Below are experts of layer 5 (counted from 0) of a mixture-of-experts language model. Rows are named router (the router's row for the expert), gate (a neuron's input weights, with its number), up (a neuron's input weights, with its number) and show model dimensions 200-239. Each number is 128 + 32 x the weight over its row's rms, rounded and kept within 0 to 255. Numbers have three digits each.
Before each expert's rows: "mostly gets" lists some tokens that are sent to it at least half of the time. This comes from a sample of Wikipedia text that the model never trained on.

# expert 9
mostly gets: "/", " Al", "–", " re", " well", "–19"
router:082168126175130137166154130141049138172142148220129130163117120141116138168125173114041163136125071129129138105135118124
gate0:147125165113065153104130143109201151139119154071126164172059097102097060141169117137132171161121124133176087165198149084
up0:125141152120091131080114169093187145144137125108122154150077115127076089125110134170117164127155145114172103170192155035
gate1:153079155160095094121140133065168142117116205088117158115177089166160103141110103120139153102128182119135100145161152081
up1:131159152102103093114114115107138125116117194133126112079087151149155167181111111107096098165158118157101026139178112066

# expert 5
mostly gets: " E", "o", " P", " S", " D", " K"
router:135169122129085154085087142116077137056075167143150121141084118131140144114117156126139087111094097131115178132081093149
gate0:115130173149150222116122145090125120086137103134108151143096141095154170103079094117157108152126177086022135108129096120
up0:062151116089131120121119170166116185128107191139097072102093138135153074138140172112162151153150143112094194146135152110
gate1:130112016181138132110160057092137188111127062162121119097151144144074181087100133152201134147134147078110115132119113218
up1:121073112102125119133089111097140051150121073124109083154116139132153198067109081161170163130109128120100122107152103180

# expert 6
mostly gets: " 1", " A", " 0", " 2", " S", " 6"
router:121144132179162090113144105099083118185088142154118089137112137133103145073094082092095109141152059120106112125097124118
gate0:157163128199129107162160113186118106123172147084130102111153144104084161109098093151134102142173122159143149183117107115
up0:111145140163151149076123153111195162150141148158124175127096164173092118181121187162126120176090127106133120065095121141
gate1:173161109140110067102048199090145150125150216146103115137075102131144105147094083096092164165092103141102091084138163069
up1:025142107122128141156188075157081125113123014138123115156176172107099159107149160138159087120176156119175180174130142165

# expert 26
mostly gets: " October", " March", " University", " September", " November", " July"
router:122142131142131107088130146079105161088080168164102088109091152087120143088133188190139107116150135156171147105143154153
gate0:140094098146141082128109134082101118086142115138161114198134126094075142115160096136168124117129146069158139134124103109
up0:010086147109192130117119117073115098107161145140122115137079135158136102124097120129119109129146126156127103075136149144
gate1:146121139125131123147163116148065132085192111107098108176106147146116124094152166105179126191081130116157104154166119115
up1:145077098109105177081095135128175116156120083125118164139138084120105139131166077106091107091167175145116178165093153126

# expert 19
mostly gets: " in", " In", " 17", " United", " up", " June"
router:085089137139125129183109125104134157174115123104117052115089142120110111150125188070139099165139160135157121179161125129
gate0:221145162107104157106207156057069148093138097180130088099185155117105119140104129108100089101100105125134153165101164121
up0:120089156163085139187110075165123159115131111069109130143106109149161131154176130075134181117130169078097121109160143169
gate1:176181109127093123204125180187114132092155111136163126114113089118096098096111088171164150124148123142121115106164145114
up1:097084143122169104016099123084142117124101144131122133103159138133152151132136164071127169089073088116125139137076122182

# expert 2
mostly gets: "d", " D", " I", "I", " no", "t"
router:174120164149125152143189123133092119063122129150131110201117119180153098166130156118148116125104046134130145105096119185
gate0:172128137148165155106107166126146093102141128202187139061107089097137102108097085134052132098153092187132123167121084121
up0:122119131104084107145153107148136156132115112059062131195136141162101117153177169115179093168100152075138132060159177121
gate1:136162142173195100073102103129160135145129107130122172226168166123132136127137126143145133097116102134188188139116065112
up1:157184147183210140083104088133135131130121053102119113227143138146140184134145126129133142093106196088147160167132089117

# expert 4
mostly gets: "\n", "|", "==", "\",", "),", "\"."
router:140083161118183126115160124218184122086148144181113136153184112113232104173162137103105128183136162066140114144122108161
gate0:128162202101056143126173144128140142131148167091125092138131125150146112123069168160140139136106094095114102121181109135
up0:120133193108087113118150142105165114165170163081125137114122137125162109103100190136131161130115139125130123109150161113
gate1:108154190047122105097144167192094101097149131134140082108176089137162123101178115149088149153121093105108153160136172195
up1:120156148177129154173158116102139131139123112178126117126078137133096147119139172150124132050153080165187145154114069079

# expert 1
mostly gets: " A", " S", "S", " E", " D", "N"
router:129139148146154112129098131096091155123128144160134086108087144090098087082112145189142077105122077146155121140128132154
gate0:157171121110102145134155159155119123164118189151118113148163128140134143104154104092102130148111082177065118116125145160
up0:104103149156120158156166113105120129101111105107119168130079123123135140125109168151145148158157144074183200119150096075
gate1:134153176139134083163172110149100145140115152120177139171132143033156099137096111188105099150108162113117154135103107140
up1:111172145108106095142145113162122165158091129166171124157136183103136120147107113144129086117131163036077160128091103120

# expert 3
mostly gets: " a", "The", " an", " his", " two", " their"
router:096156144112110101113091110143123130170117073153135175103131161142110164086089119154191148133165107137120117100121119110
gate0:132124124122126123134132106088137125149098106115116136054121135077126085161187128119099150008112082125148144150119090093
up0:116145060085142124085136162172117162147128104134127110087126110124120117143124107139155105133142102144113141150089153142
gate1:101097187085111108128087159130111129154098159100132049125056097153155161119131107096195182081144167141031118066134168136
up1:148128143145077125124161168104097082169165153092147098109132129175148142149129100132156138130153091166061163067120186131

# expert 25
mostly gets: "),", " who", " had", " he", " John", " she"
router:115160139106112142079085150143144147150140144070142108162109178106093188117161158103129116120098123113131110099102099135
gate0:161090103159130122111109130114144175104169157034119058156090141096115079120106160154098103130093157159084177059126089127
up0:149106136149111228141077089157118148049167148106138087163120123071140094112166122112090093146082127145133170081150138145
gate1:124140178112181138090139131152122106123166125122134084025155131155114063099101072205160118097132165150162125147176132110
up1:052173117198115142141107110159148124107118142145128160126096165102135189177117170062147147162128096107118121134074161174

# expert 15
mostly gets: ")", "|", ").", "===", "====", " -"
router:152137081158154107151163163158200145119144160108126159180114176140159092165143069153093065113134159100155115140172169158
gate0:153144146115139176122095139138047165153138071167147170123118178137108088094134068157148072177143090177112096155133052171
up0:120146132115153142151082118150109145134156120177143114174132154116135105130079091152146134144151110134134071156131098173
gate1:158096135113132204132093133086097081148084163113138182075146199128189141168104155131154113186171101150031132154118126094
up1:121170100143126103140167115107149157104147088121135048138092099152102123110145078095131155060069145112184140098114134167

# expert 7
mostly gets: " University", " American", " Party", " film", " St", " Team"
router:142162103055105141065062127083112128195121131184138189075097086113113173061123105209159086127111171128131092134136075153
gate0:139134131122113145144164147101185208161129181106160139115085109175133157089135131163109018113119110135130171125138145108
up0:124155106126084115151145153095183195148131148155164153128101111171116133101158145166111089166156109144132139145142154108
gate1:094123105111121111108161201161127139091132098083116066086136123154091124114112132141131145154118142101104060071151107096
up1:140153104132085138129116108055166105156119170083112201112124113093136155152159163037097158145125100083113158134114108118

# expert 20
mostly gets: " area", " city", " there", " Church", " government", " life"
router:103097093193113087117086163084171125108146093063125132091051102181112188067155132151152136131025091135111096100098179191
gate0:123165137119132088182106141152182030155110153179124117078161111152133177124081123137151128200098074167108173144106117126
up0:123138098112154085152110153169167044140135124128166095127164124146100159117077090129101096148041109145122187105098160121
gate1:087135157137122086106137138161185156141189170137165143204159142134172121179092090108108101117105119089109074090167116099
up1:142129073156094154156128122096048096112088099066089133106135113109150135102164191128167136134152168187183178149134110126

# expert 11
mostly gets: " season", " year", " their", " film", "'", " team"
router:080134065135145102150137035095140099160115115145122114117145122084130148059159189188141135157133142193087165137160161166
gate0:084113145159108090110115081116115128072112096187159138069151142136130149149164136126149084114136105112103159101109187137
up0:092137136147096095120131058130147139071099093172156137094159151144135146155175102148138085132134104117098176120095187145
gate1:158122114200168176109129127129115064069133096130168128107135108152091123109135139199107150078171100080151106079139118070
up1:059121101115068158154168185098135177121150083137117128087135132153144106139128064139132119141141203142109155153148105151

# expert 10
mostly gets: " was", " for", " is", " with", " has", " from"
router:145121095145065117092076116106141096087184097047129075156175165122100113213153132116144154108097155121082110138138135132
gate0:119136185126187118133181171131143150148139156056151162166104098063169112142156176103101136153124118094139143139123165141
up0:172134137104116144069098155127121147125130136176132127102162122151089193098089066213114120102178088119111128159197136082
gate1:134138095125128070157170140117111171111151112173111142139136072124179137165147095170071170086141060113191121085178199104
up1:097153134211167110170167130091091197119098105103092123137116067120118077162159078203122151121144070076149141082144203137

# expert 30
mostly gets: " he", " it", " this", " It", " who", " time"
router:084114126124125110135129132100176085196132099170121213076167138145122173108125158096122141112103129159128089086127146096
gate0:146084102151111091148098140141208177184117128191070137125053111172165109122108155108112084123129112151175133095168108071
up0:102079120113077139096131144121160188129141126133106140112117131109108110099112170142112133206172140089162060050150155116
gate1:117104141166160090184149151067075092127131173162141139116155114068097099192087106124095160141122086124175135162154136163
up1:116110107149129141140155125070089081208109165167113132103104121056095097168076081105084092151143126103121175126111122195

# expert 13
mostly gets: " the", " a", " of", "The", " The", " on"
router:071125150133144140143142166128134064130132114118167154151120080150105108153053114079136114094162088128113126157120081149
gate0:086129133117156157095164128088220132148173154167160149111128198155165158168158148161121116113129100153114130188120099113
up0:113130139106148133133115126118193083152119082129150127080148155140127158145101105156156141099152102154176083181094091111
gate1:128124102063079105124121138172108101134119154136169126121157120077116145129105099186095096133145124088114139191119107154
up1:110090149130094084136098137147119117109114107119161125133141154148080134133089083161122142083130137104196129135124146133

# expert 22
mostly gets: "===", " ==", "====", "---|---|---|---|", "|", " ==="
router:133069131089135138097112125178150112139164095118124188110174088115088142057175131059040098107133186146169109180138118136
gate0:139122114152100098094190123157077122098046081124097097125121130082104170156131088184110126123150122086104160179109108169
up0:131103120116139135156082049103098114114206124096118190161102118162120121111107171089159123103100132152098170108148138101
gate1:119161169181124142084087104150154088137155109136156124165110145129119161161171168126125152138145155174112117207135153139
up1:132119136147132144117123100146178101131127116177166163152099149141101120157101157100050187187100122164090105181142171125

# expert 14
mostly gets: "ation", "ley", "ers", "tic", "ated", "ton"
router:133100113133113122154120172073141171114129120102116165078106133120141095154159043143129142161097190110048088102102141123
gate0:140117122166156095195134116154087106115118130138153141167109174089131120131187158125132106175146105112130158188091135135
up0:157103146026123099063157124101162169105141120135146132133124134125146067202144098090131074104135138092114099070133114148
gate1:140115119107162127097108192146121157135090129139181194119127151140101112114163140123107170095086145162079108082121146128
up1:122166155192060125121169108095116128137147157146141098146136116085143126172134127161116056119192130145168155172116104151

# expert 21
mostly gets: " was", " by", " from", " is", " with", " as"
router:125130074103195166113123126115146103151141149088133094159138164103080090178109197116140151102107154118115127173168127158
gate0:167118174112180123182126162165106183116085131167151104104087097118173062143135161130152115141142105140121070131168070099
up0:067197141079121169100161150125091132134093127072132147163113112111122114131184106117134070127066118126157076164100170151
gate1:083089133125089165157148041125177159120141128163129116119099099150097124080086094195183142145145169103103124135120082145
up1:162106125153142141103122149103109147161143085110170138120146127125183101109128185065129156126153202145153086078095136152

# expert 8
mostly gets: " and", "ing", " also", " –", " which", "),"
router:096107177097120099124155133127149071092199135106135127150166083135129121160126095116140172141175178117072161149130190150
gate0:123086128172137142156125150132117142119128142163065177070115043165104167125129110143110136142167112171091147109150111131
up0:166147127040156203095177073135150111163098157153132133107144131095127101141123125107146093120104138104158146094124048160
gate1:109142117191119069107157191137156160171113129140135118114147150149134085100122105158150167143121144130169116162119084139
up1:108152121161148135114139127109174143086116154135121136114163097182138107109080066154138124101124179123182121140129056133

# expert 17
mostly gets: ".", " ==", ").", ".\"", "\".", "\","
router:136129153149128185165177146115165144139108083081137154115092121112115195120134094135113144128149156123185199097115121121
gate0:151134147098145101072130183143126168102186136089142148136111168182205199135144096140110079083147098122141097107122084156
up0:141192128103176149070138102146116075152175155118130163130115163153189183110116091134049118120125055141096141094129099186
gate1:117091153099154111144104135138141111137141117166155123097110104087107118118117098106167124108125159076130034110132114166
up1:115085114136123116182150142148157128115100106185147091094106117135138113138175106166191090099118129053161078109121125181

# expert 27
mostly gets: " E", "M", " US", " J", "R", " F"
router:167155083156111119080094078121045162103058111141126152079108138089094162082121144154147080116130094133156119122122146141
gate0:104145099095142162135124178107163140126118149139152131131114144155116105162091160165138140081085076201124114162074136053
up0:118087108126101124134184144129156160184149074108158118096146184133117112170136106167176130126096157164131114147094164102
gate1:166146156111110111098118154084087158121118129126072167095150125034162213159148171112095111159094108121097120133137148152
up1:126160128125099107115114123081124108083116166081129128131120173046127183162146146113094137168128086117123086124129162114

# expert 31
mostly gets: " University", " States", " career", " City", " Year", " Championships"
router:192110114117123148142093120086155122154089140118118165110117126121111158132036117174171075136087183115101120119172127107
gate0:103132160098075129096130091080146095179110112143090143127071134125100161110122166137089171141192095106176094122231136092
up0:148143115129155144045123142096135180173128229193138145138142169120126128116128124108183136129133097101190132132147088152
gate1:158104082176111117105173172150164145128194117160140120138132063131109092155123119173151079142153166121166088072062121136
up1:099151114118107088089116089112154056148159087117127143061094124082100142168137177190096158153101125134103141127118128091

# expert 16
mostly gets: " (", " 1", " 2", " 17", " years", "2"
router:134123093168147139138160101177124197116117121120133156107158135120120141108113134150108134154148163122132114131123160096
gate0:156075076147111107137120174110148123137141077127142121165118106082068114071156112081113174154137135131153087148148110114
up0:134118082134075051134125182128100150110118103086118074142126114144098162077136091098124146133117129139130111122138119135
gate1:114135138103067146143135128151080169132166195140147146143099169190093073151135043065190159094123105131138164127094097117
up1:115136110077122125119127087133104210128142150129126156138103131126144079144099081134202167147081162138134186168114077114